config.toml
num_hidden_layers = 8
hidden_size = 256
hidden_act = "swiglu"
moe_layers = [0, 2, 4, 6]
router_score = "softmax"
routed_scale = 1.41
lr_router = 0.000687
attn_scale = 0.177
init_std_qkv = 0.0425
beta1 = 0.9
max_grad_norm = 2.0
schedule = "wsd"
max_seq_len = 512
doc_mask = true
train_tokens = 261500000
Below are experts of layer 2 (counted from 0) of a mixture-of-experts language model. Rows are named gate (a neuron's input weights, with its number), up (a neuron's input weights, with its number) and show model dimensions 0-255. Each number is 200 + 40 x the weight over its row's rms, rounded and kept within 0 to 999.
Before each expert's rows: a language model's description of what the expert responds to. This comes from a sample of Wikipedia text that the model never trained on.

# expert 55
Description: Commas in running text and lists, including after introductory phrases, years and closing parentheses, like However, 2008, and Nuremberg, Germany.
gate0,253,179,196,156,198,163,239,208,212,227,206,182,201,200,148,208,174,221,275,244,270,217,189,199,230,199,233,195,163,201,215,208,237,215,203,144,173,148,207,130,197,195,271,257,181,188,178,218,155,170,243,143,61,122,134,165,228,156,244,125,194,140,196,203,199,187,233,170,108,226,162,163,201,201,212,205,211,147,263,235,207,276,178,190,264,240,220,144,210,144,119,269,101,202,184,100,177,200,144,151,214,182,178,209,186,202,140,141,236,196,133,265,203,245,187,261,156,219,204,233,238,170,231,182,226,100,240,178,187,240,120,203,223,238,154,224,249,220,211,233,164,220,247,169,259,228,194,186,170,193,149,228,147,232,221,214,171,226,232,190,268,198,247,189,221,212,229,213,242,184,254,212,224,192,249,190,186,184,141,239,192,244,199,200,200,93,188,139,132,143,177,179,128,181,197,199,211,140,171,168,251,151,225,197,221,170,224,117,162,215,255,227,208,135,170,294,198,257,193,230,245,243,175,176,197,199,212,137,181,216,236,192,150,114,196,170,160,238,300,209,199,202,164,186,181,217,227,220,214,186,170,196,226,134,216,229
up0,247,132,230,271,136,183,169,202,233,207,149,154,214,218,214,216,196,135,97,214,142,172,235,203,239,236,193,215,277,227,149,232,192,176,194,235,219,248,229,222,221,188,234,264,217,279,166,209,209,242,232,224,270,181,266,220,212,220,120,275,206,272,260,201,215,225,184,231,195,216,174,177,124,219,225,226,204,218,155,195,178,167,276,129,116,147,197,213,159,274,240,172,263,246,198,193,242,228,230,245,236,200,153,241,264,158,290,156,255,180,209,185,283,256,210,146,293,128,218,220,114,168,164,188,235,219,172,205,192,152,211,232,245,151,242,241,161,163,151,166,200,219,105,253,257,206,215,189,253,217,265,172,233,224,171,170,249,185,195,212,171,211,120,211,173,175,163,170,206,197,226,155,218,218,199,209,249,216,221,210,240,176,199,165,222,229,206,182,214,233,242,236,266,163,148,174,230,271,228,189,216,194,210,200,195,183,205,236,234,255,141,198,113,283,257,174,151,209,218,144,167,199,214,206,205,208,131,240,151,166,177,186,248,204,267,244,219,211,184,184,184,207,223,255,274,181,291,207,202,184,275,261,206,209,183,188

# expert 20
Description: The word the, mostly after prepositions like of, in, at, before a noun; also === and ==== heading markers.
gate0,226,158,305,161,130,243,224,112,175,273,185,200,187,255,216,192,219,225,133,266,222,240,143,195,121,253,177,226,162,140,193,215,171,210,217,169,185,199,226,183,288,138,229,211,102,204,163,251,178,211,203,237,200,142,169,174,185,264,296,229,247,287,204,154,172,183,218,204,198,243,161,114,171,223,199,212,191,199,220,214,226,195,215,216,197,203,223,251,185,193,205,213,225,184,281,169,145,166,191,209,173,210,187,138,188,239,201,183,160,203,212,224,230,271,180,241,203,153,207,219,210,190,207,201,201,242,190,203,228,142,177,220,219,172,177,153,149,223,185,151,174,186,242,281,198,205,184,190,233,251,238,211,217,200,207,192,214,234,182,225,230,195,261,113,183,201,257,202,194,153,172,162,288,204,167,165,117,175,222,226,180,247,172,241,197,199,259,194,185,208,83,225,147,116,207,235,148,235,267,160,142,135,172,117,174,191,147,223,198,241,175,226,206,190,173,192,220,219,179,193,162,148,248,235,221,195,121,174,172,270,345,147,147,132,220,190,122,166,184,194,227,222,207,213,184,129,170,195,130,202,235,243,138,240,203,224
up0,202,211,153,152,300,170,240,219,249,217,229,152,193,208,115,214,173,161,204,234,200,201,271,215,298,181,299,168,224,260,257,222,226,206,164,226,160,308,175,193,203,201,232,166,267,166,156,144,205,99,181,181,211,239,164,196,202,170,188,239,169,219,198,166,250,240,245,162,222,190,222,240,193,234,260,234,136,181,213,239,191,167,232,182,244,177,190,130,207,157,214,179,159,197,77,250,229,231,159,197,277,203,197,282,214,226,174,215,215,193,195,190,186,172,180,120,205,207,207,164,197,198,196,201,167,221,198,210,171,220,204,172,172,233,215,234,226,165,237,241,214,191,128,143,217,244,221,218,228,167,198,193,167,236,196,168,212,197,212,193,162,168,157,209,220,146,213,198,202,253,247,208,160,175,245,206,217,229,155,201,184,131,217,130,160,150,156,245,184,166,303,214,208,270,197,196,239,176,146,201,197,242,177,236,205,258,229,193,222,187,242,139,191,243,171,286,214,128,250,184,259,223,153,149,231,195,264,273,134,140,74,249,177,229,210,251,207,243,200,249,160,172,213,188,271,193,292,215,191,123,181,168,261,124,220,169

# expert 21
Description: Table-cell pipes that follow header words or text cells, such as "Team |", "Votes |" or "Group |", in election, sports and filmography tables.
gate0,190,144,216,219,179,200,216,179,291,117,229,180,139,207,147,154,177,207,246,176,241,153,189,167,187,217,179,192,227,175,220,233,209,259,139,240,183,245,125,232,211,232,211,200,271,186,206,221,207,197,171,203,234,216,197,266,237,180,221,155,218,239,124,237,229,209,218,175,196,275,285,173,297,213,187,162,167,231,225,180,296,278,156,241,200,209,93,180,109,169,282,211,160,177,145,209,265,255,199,122,250,184,191,236,213,246,159,163,169,170,188,180,231,222,198,238,201,228,164,166,144,198,218,232,178,260,199,175,244,238,149,200,155,209,150,220,173,182,192,249,239,215,179,174,189,135,221,248,187,277,193,172,162,150,168,191,173,166,262,187,205,153,164,215,220,177,157,171,249,248,221,249,167,247,222,240,269,240,245,171,185,161,217,250,208,215,205,222,172,207,234,209,234,225,269,170,181,179,192,264,203,251,190,259,164,197,254,161,160,195,181,155,157,245,166,167,227,177,200,200,199,238,223,245,194,161,212,91,149,198,165,175,70,227,141,140,156,197,210,231,134,180,233,265,177,138,226,239,203,218,108,155,196,160,200,277
up0,193,167,201,214,136,223,281,242,252,179,234,177,197,220,205,227,203,192,275,223,227,186,243,162,181,273,232,210,156,155,183,217,174,170,203,151,187,151,253,185,175,239,245,187,198,164,268,289,215,225,252,151,222,183,259,225,230,172,264,204,281,153,185,235,161,199,146,252,229,230,186,231,189,164,196,221,237,229,181,154,169,228,168,157,205,274,170,160,141,228,263,250,182,175,135,198,319,189,174,154,86,246,213,194,175,225,134,185,313,218,182,178,167,202,176,170,258,185,159,210,227,154,208,169,131,103,257,191,263,211,225,213,226,237,166,146,264,165,195,156,194,205,249,205,155,143,203,165,181,219,233,186,222,135,256,256,199,217,266,266,243,200,167,235,216,238,150,204,139,251,132,206,196,183,164,176,283,186,178,186,219,160,221,222,264,296,266,252,199,250,201,207,257,165,201,219,213,190,212,246,214,207,186,210,185,189,212,214,161,141,166,265,143,203,205,251,213,185,252,227,220,192,192,218,263,253,222,184,235,173,216,236,241,169,209,146,203,162,208,296,246,263,133,171,219,234,196,261,241,168,227,215,143,175,189,189

# expert 12
Description: Hyphens joining compound words (Bluetooth-enabled, Goethe-Institut, 1935-1940), also opening parentheses or quotation marks before a name or explanation.
gate0,175,169,252,192,166,141,236,162,211,208,184,186,190,161,179,206,214,212,267,182,184,200,172,216,240,233,116,211,206,226,149,257,267,176,162,247,172,181,175,227,237,199,238,164,264,259,213,182,196,199,109,214,123,249,245,118,208,193,168,213,210,202,164,186,218,174,226,193,153,185,180,262,228,174,249,191,188,249,211,158,217,193,199,211,163,160,169,226,183,199,254,180,203,172,208,294,232,148,158,176,216,221,135,177,103,205,137,169,106,239,191,174,183,179,177,206,179,206,250,204,199,222,213,244,213,232,223,212,239,198,172,227,167,216,242,215,189,216,201,236,257,278,121,216,157,215,222,284,274,249,230,163,153,186,224,179,221,170,255,211,93,169,162,205,193,158,161,307,154,226,238,204,199,176,165,150,143,256,213,214,270,155,170,179,231,198,279,209,191,191,216,175,216,207,203,200,231,248,164,181,232,291,171,215,199,152,165,199,272,209,322,214,229,189,150,145,219,173,203,192,223,157,205,243,278,205,212,181,176,95,157,158,172,174,157,181,208,161,138,182,165,166,192,219,242,157,193,195,316,81,128,132,197,220,182,189
up0,246,247,203,189,211,232,191,201,245,231,251,226,236,193,199,216,185,167,150,243,216,236,246,190,135,200,265,185,206,147,208,220,168,212,205,164,188,213,204,161,169,185,193,223,163,119,208,219,167,168,303,190,291,217,189,283,217,237,199,214,221,149,221,257,180,209,174,233,207,187,241,179,214,217,141,223,174,169,157,248,204,198,207,196,218,232,242,219,245,180,185,203,176,193,191,126,169,237,201,239,186,206,283,204,283,184,235,249,232,150,208,259,228,196,204,224,228,248,106,223,206,185,200,162,234,160,176,163,176,198,261,172,216,176,134,208,230,198,192,171,157,114,192,205,222,188,202,133,85,126,228,265,201,196,257,205,166,268,139,163,279,205,238,216,173,236,196,133,199,172,124,245,217,208,230,198,217,172,211,201,147,212,229,233,190,211,117,167,254,191,175,171,161,214,209,157,189,154,240,195,170,71,245,180,267,221,270,180,171,170,94,153,142,190,243,225,153,203,220,212,182,190,181,202,154,159,187,210,241,303,211,219,225,256,218,179,220,255,266,187,183,246,191,187,168,194,219,115,112,327,268,276,220,197,226,220

# expert 53
Description: The preposition in, lowercase or sentence-initial, in locations, years and species ranges, like found in Borneo, In 1863, near, within.
gate0,229,197,129,282,144,183,180,279,135,243,155,204,188,131,249,233,204,171,257,152,183,231,206,229,210,198,229,212,220,204,133,211,245,220,189,222,263,188,258,227,211,192,166,228,223,245,200,201,207,153,235,193,186,190,245,202,204,206,103,187,193,143,203,256,201,257,157,191,215,116,166,239,177,161,155,81,224,260,238,164,258,175,167,200,210,203,230,190,209,257,228,141,141,291,124,170,223,284,210,160,284,201,238,206,213,153,130,150,139,133,234,232,217,174,214,195,262,157,213,183,177,255,248,248,254,194,159,157,176,259,189,173,147,201,243,260,238,196,250,181,222,174,141,210,189,198,206,231,180,188,244,259,225,222,269,265,115,118,191,170,213,168,204,206,233,213,171,187,220,199,131,184,187,201,218,198,226,206,142,233,263,158,272,188,261,253,227,173,206,213,182,178,141,209,223,251,136,224,205,164,238,253,153,245,165,217,252,186,184,256,244,151,184,199,172,219,140,216,213,188,222,194,200,159,140,158,161,184,201,107,145,153,215,239,156,257,270,153,106,236,213,184,198,207,251,182,208,226,191,193,234,155,206,209,189,250
up0,191,254,100,158,289,254,204,243,193,197,211,212,166,174,191,216,173,177,195,195,240,278,179,193,235,110,217,258,187,219,195,219,204,164,226,155,213,165,210,238,194,197,75,220,182,196,165,216,138,177,173,110,178,180,192,203,261,175,148,183,212,133,206,311,196,269,230,110,204,174,239,210,157,216,180,135,220,243,268,222,178,202,106,182,210,229,224,119,261,196,139,147,161,188,170,190,285,266,211,227,290,203,226,214,171,180,166,206,159,210,228,208,218,222,152,194,200,225,207,200,199,308,263,171,189,137,157,180,209,173,218,274,222,216,159,205,171,106,213,200,247,191,184,216,295,184,252,181,206,191,216,216,151,172,137,251,197,152,181,218,176,145,209,206,218,191,212,177,172,192,174,245,194,213,162,282,155,198,182,202,172,240,223,196,204,198,162,198,172,210,151,156,117,237,162,246,177,203,171,195,176,277,167,268,151,215,250,220,180,186,274,186,237,215,191,221,145,193,235,72,216,210,111,205,214,145,177,157,173,226,186,152,194,274,161,167,263,195,166,191,185,211,170,176,204,167,193,193,220,206,227,192,177,236,238,266

# expert 0
Description: Opening parentheses before numbers, mostly in infobox unit conversions like 6 ft 1 in (1.85 m), plus km^{2}, dates and table numbers.
gate0,182,215,216,236,177,213,141,171,197,208,186,122,245,278,267,225,166,155,241,243,191,127,161,164,194,133,154,203,165,222,159,198,125,181,307,198,257,149,180,236,159,211,141,175,224,183,223,277,219,129,206,165,159,159,237,205,257,230,169,235,184,260,205,252,206,194,217,215,275,177,178,192,178,187,236,244,261,136,202,267,171,185,218,142,248,237,247,231,235,200,154,227,194,175,162,146,196,173,236,193,124,134,250,205,176,208,224,201,264,192,229,151,113,194,227,224,184,133,193,234,128,204,214,199,273,179,233,221,180,231,193,243,231,199,185,217,218,167,215,134,132,163,200,189,243,188,134,135,204,165,182,199,215,220,278,201,139,206,140,223,202,227,153,214,135,174,222,255,203,236,256,184,159,247,228,224,243,212,160,193,158,235,281,226,284,157,278,190,199,183,127,234,171,182,245,245,199,229,247,226,228,184,274,283,178,217,232,206,227,202,247,206,256,209,218,277,198,271,145,188,262,177,125,165,177,206,141,205,158,197,192,241,185,207,246,234,192,211,152,161,191,189,199,212,209,266,172,236,202,257,274,152,111,229,164,229
up0,208,127,199,211,199,224,238,163,189,245,207,213,149,197,242,241,197,274,168,195,155,228,202,228,185,227,159,234,218,153,193,188,235,261,191,151,137,167,188,202,259,200,172,202,226,251,206,136,162,198,169,251,167,156,178,211,228,187,93,211,265,189,137,206,171,257,267,162,243,230,126,182,224,210,156,188,124,254,237,186,240,170,152,241,179,166,156,300,138,123,185,157,232,173,211,193,197,209,230,210,231,217,258,207,205,149,153,136,160,194,233,267,229,180,124,150,208,222,180,181,202,213,150,200,181,220,131,175,199,252,241,198,187,204,253,182,241,241,214,262,276,204,205,148,173,224,234,206,134,233,143,215,191,190,221,205,251,205,199,133,272,252,99,221,176,173,231,166,247,204,136,196,217,209,207,209,238,161,237,184,236,249,206,180,252,213,138,261,225,215,223,126,275,242,257,196,156,249,169,200,135,214,145,186,203,253,181,211,186,219,194,194,178,218,181,107,243,193,215,177,170,248,206,269,213,211,186,166,231,213,244,135,238,207,132,197,202,134,155,155,226,207,289,161,247,142,181,239,144,199,95,286,280,208,192,199

# expert 58
Description: Time and count nouns after numbers or ordinals, such as months, years, season, times, occasions, plus two, three, United States.
gate0,194,178,172,182,159,224,196,168,196,152,208,135,198,182,158,69,229,206,274,150,182,172,175,182,129,185,167,152,180,143,244,187,172,219,185,201,249,211,157,173,253,148,170,194,309,216,230,184,151,157,176,119,216,190,199,268,230,214,243,192,187,146,220,244,262,226,235,178,182,249,214,110,181,188,166,154,179,227,153,277,187,150,228,243,196,187,180,134,191,238,255,245,217,237,170,155,167,244,135,122,223,236,239,264,173,94,201,152,206,215,163,205,140,152,246,243,266,182,203,196,212,228,107,200,183,220,211,201,197,238,257,179,147,165,117,201,172,195,245,218,157,173,233,175,191,207,196,207,202,206,205,257,230,219,185,213,180,170,251,159,266,181,153,162,273,184,146,156,238,288,163,225,227,227,214,204,202,263,229,204,211,195,151,211,253,181,184,114,265,187,226,245,248,164,221,278,140,234,201,244,151,195,183,165,184,152,210,192,204,171,130,186,208,238,194,198,143,145,216,225,205,214,188,132,182,193,220,146,181,271,169,230,179,237,236,184,186,202,191,237,256,228,255,229,228,176,262,228,218,204,106,136,114,140,186,210
up0,235,243,209,178,243,127,152,213,170,191,146,195,205,201,164,270,196,206,148,228,161,202,239,218,279,277,224,216,160,202,140,169,202,155,230,231,155,169,255,228,248,189,186,220,192,226,222,166,212,116,143,255,233,194,246,186,154,200,144,174,177,291,170,211,180,176,211,165,216,209,215,323,220,173,185,212,207,257,160,160,165,138,132,192,250,224,226,174,160,270,186,147,250,178,238,234,226,199,211,250,172,202,235,134,210,272,161,166,195,179,124,139,207,218,168,112,145,239,178,256,162,175,248,219,238,216,194,214,228,182,147,210,268,166,189,210,214,229,225,177,251,200,183,217,120,325,231,228,257,162,113,166,178,224,294,158,249,260,182,189,204,203,171,197,147,260,195,201,163,169,222,248,190,216,225,168,173,172,162,167,257,218,201,258,177,189,220,302,154,212,261,141,178,188,214,163,185,227,183,163,197,237,278,219,204,120,165,212,253,266,195,151,216,195,225,218,215,272,193,167,183,165,154,220,186,163,136,218,171,156,126,242,211,187,129,197,221,144,204,191,198,156,173,198,185,201,117,256,239,191,231,157,241,200,151,210

# expert 24
Description: The at sentence or title start, and descriptive adjectives before nouns: historical, political, military, Central, Western, optical, modern.
gate0,240,205,208,186,182,171,192,111,227,219,180,212,163,120,130,189,226,161,199,228,175,183,244,226,178,230,72,251,192,96,254,237,233,137,237,232,170,192,148,222,243,117,251,239,263,213,184,112,173,179,166,172,247,228,168,192,176,192,162,213,238,176,131,123,229,230,280,181,145,177,234,142,182,179,106,270,172,208,241,165,245,149,165,171,192,250,198,197,197,128,194,142,258,243,305,207,223,148,145,248,194,201,264,214,216,146,190,306,175,193,199,207,197,221,177,207,187,217,172,215,213,274,177,230,170,223,183,187,213,202,233,146,183,171,192,227,218,278,224,187,189,171,263,225,200,287,236,179,207,173,194,250,124,133,173,166,187,186,254,262,152,183,161,128,181,202,193,162,218,235,188,215,211,213,239,225,271,236,167,204,162,198,158,206,154,216,128,242,227,152,216,185,204,198,204,182,168,205,178,144,194,261,218,219,240,94,227,131,252,278,131,190,257,118,218,190,178,170,233,192,197,167,246,235,159,241,174,195,202,186,176,222,145,156,221,163,229,228,153,205,216,176,204,187,173,162,191,181,219,189,186,202,214,258,225,241
up0,129,180,191,222,234,184,170,194,219,140,180,211,240,229,260,160,190,193,201,210,254,202,210,175,230,168,238,195,178,282,181,214,158,195,157,198,206,221,227,235,172,262,173,181,172,152,206,208,170,255,223,227,264,225,224,202,246,216,210,174,214,239,224,297,210,222,114,217,246,239,204,200,209,218,286,105,209,182,167,213,170,224,216,247,175,190,199,242,202,288,235,211,204,130,168,211,147,224,169,213,225,205,166,152,157,216,234,153,208,212,208,166,213,131,238,228,202,210,224,206,193,209,209,173,177,206,266,217,229,276,217,213,191,273,191,186,180,230,213,181,194,200,205,200,174,143,111,210,105,259,202,129,186,287,222,242,192,210,192,182,219,212,201,215,275,214,220,265,185,143,240,278,199,207,194,233,91,242,217,159,249,180,231,308,235,247,273,168,165,256,206,160,187,159,256,211,129,158,199,240,150,178,209,300,103,176,114,251,153,123,286,261,170,212,198,263,241,219,144,209,125,215,124,167,218,230,210,205,245,166,172,216,245,272,200,218,235,218,210,169,180,148,166,215,215,216,145,232,233,174,237,167,220,226,105,196

# expert 17
Description: First pieces of capitalized proper names for places, teams and people, such as Black, Mount, Bar, Gem, Par, Cal.
gate0,165,203,211,185,219,232,240,270,178,184,172,158,253,197,233,164,319,178,193,199,195,151,261,204,211,204,251,195,147,182,222,193,197,120,238,237,275,198,197,145,175,174,220,146,159,111,206,189,261,238,197,205,144,223,164,174,115,208,160,203,221,192,171,207,301,187,258,173,208,192,236,182,253,230,227,262,140,212,187,111,153,156,78,205,186,197,191,253,194,217,252,240,236,219,168,198,151,166,286,221,156,196,218,184,283,200,205,230,170,189,191,162,187,187,162,174,132,246,151,145,221,221,291,256,156,167,210,179,185,223,223,280,225,192,193,196,166,163,170,200,152,227,259,192,162,208,178,198,194,259,245,237,235,169,159,202,164,277,182,113,213,202,159,162,122,232,193,185,182,189,292,206,270,177,215,137,172,194,221,172,234,214,169,201,150,189,222,147,236,168,116,244,182,203,151,233,151,200,176,204,213,144,199,169,273,211,172,215,214,240,126,135,199,243,185,192,187,164,276,208,160,189,316,183,162,186,167,172,213,212,160,280,221,194,179,198,145,209,216,235,182,169,176,206,212,224,226,125,190,161,144,142,204,154,175,153
up0,212,190,200,164,190,153,236,242,263,169,214,179,181,234,203,203,185,180,132,198,258,192,233,215,165,229,217,216,186,218,236,226,160,241,188,128,205,218,261,181,274,211,175,138,202,113,221,231,243,243,190,162,256,160,232,184,200,197,265,193,168,235,254,212,184,227,178,203,207,251,274,177,159,182,252,246,212,164,248,122,128,223,181,200,222,229,228,183,209,219,193,163,178,186,251,278,155,149,203,254,129,147,199,253,215,174,199,258,262,188,195,229,263,182,187,219,158,161,163,157,189,329,207,232,236,233,200,144,166,253,145,114,231,132,187,210,234,272,161,155,165,255,279,155,207,185,230,163,182,238,213,198,286,234,156,227,230,208,137,172,119,148,222,196,223,193,187,153,189,230,267,204,158,236,265,217,180,223,236,192,149,146,204,203,216,211,237,142,152,203,236,260,240,237,202,191,114,176,169,200,135,198,219,162,232,175,229,211,131,151,221,275,224,153,225,255,285,217,226,196,187,263,79,238,212,191,252,245,168,163,210,212,192,234,202,170,99,209,231,230,193,204,211,221,222,247,243,230,247,235,139,149,191,201,166,163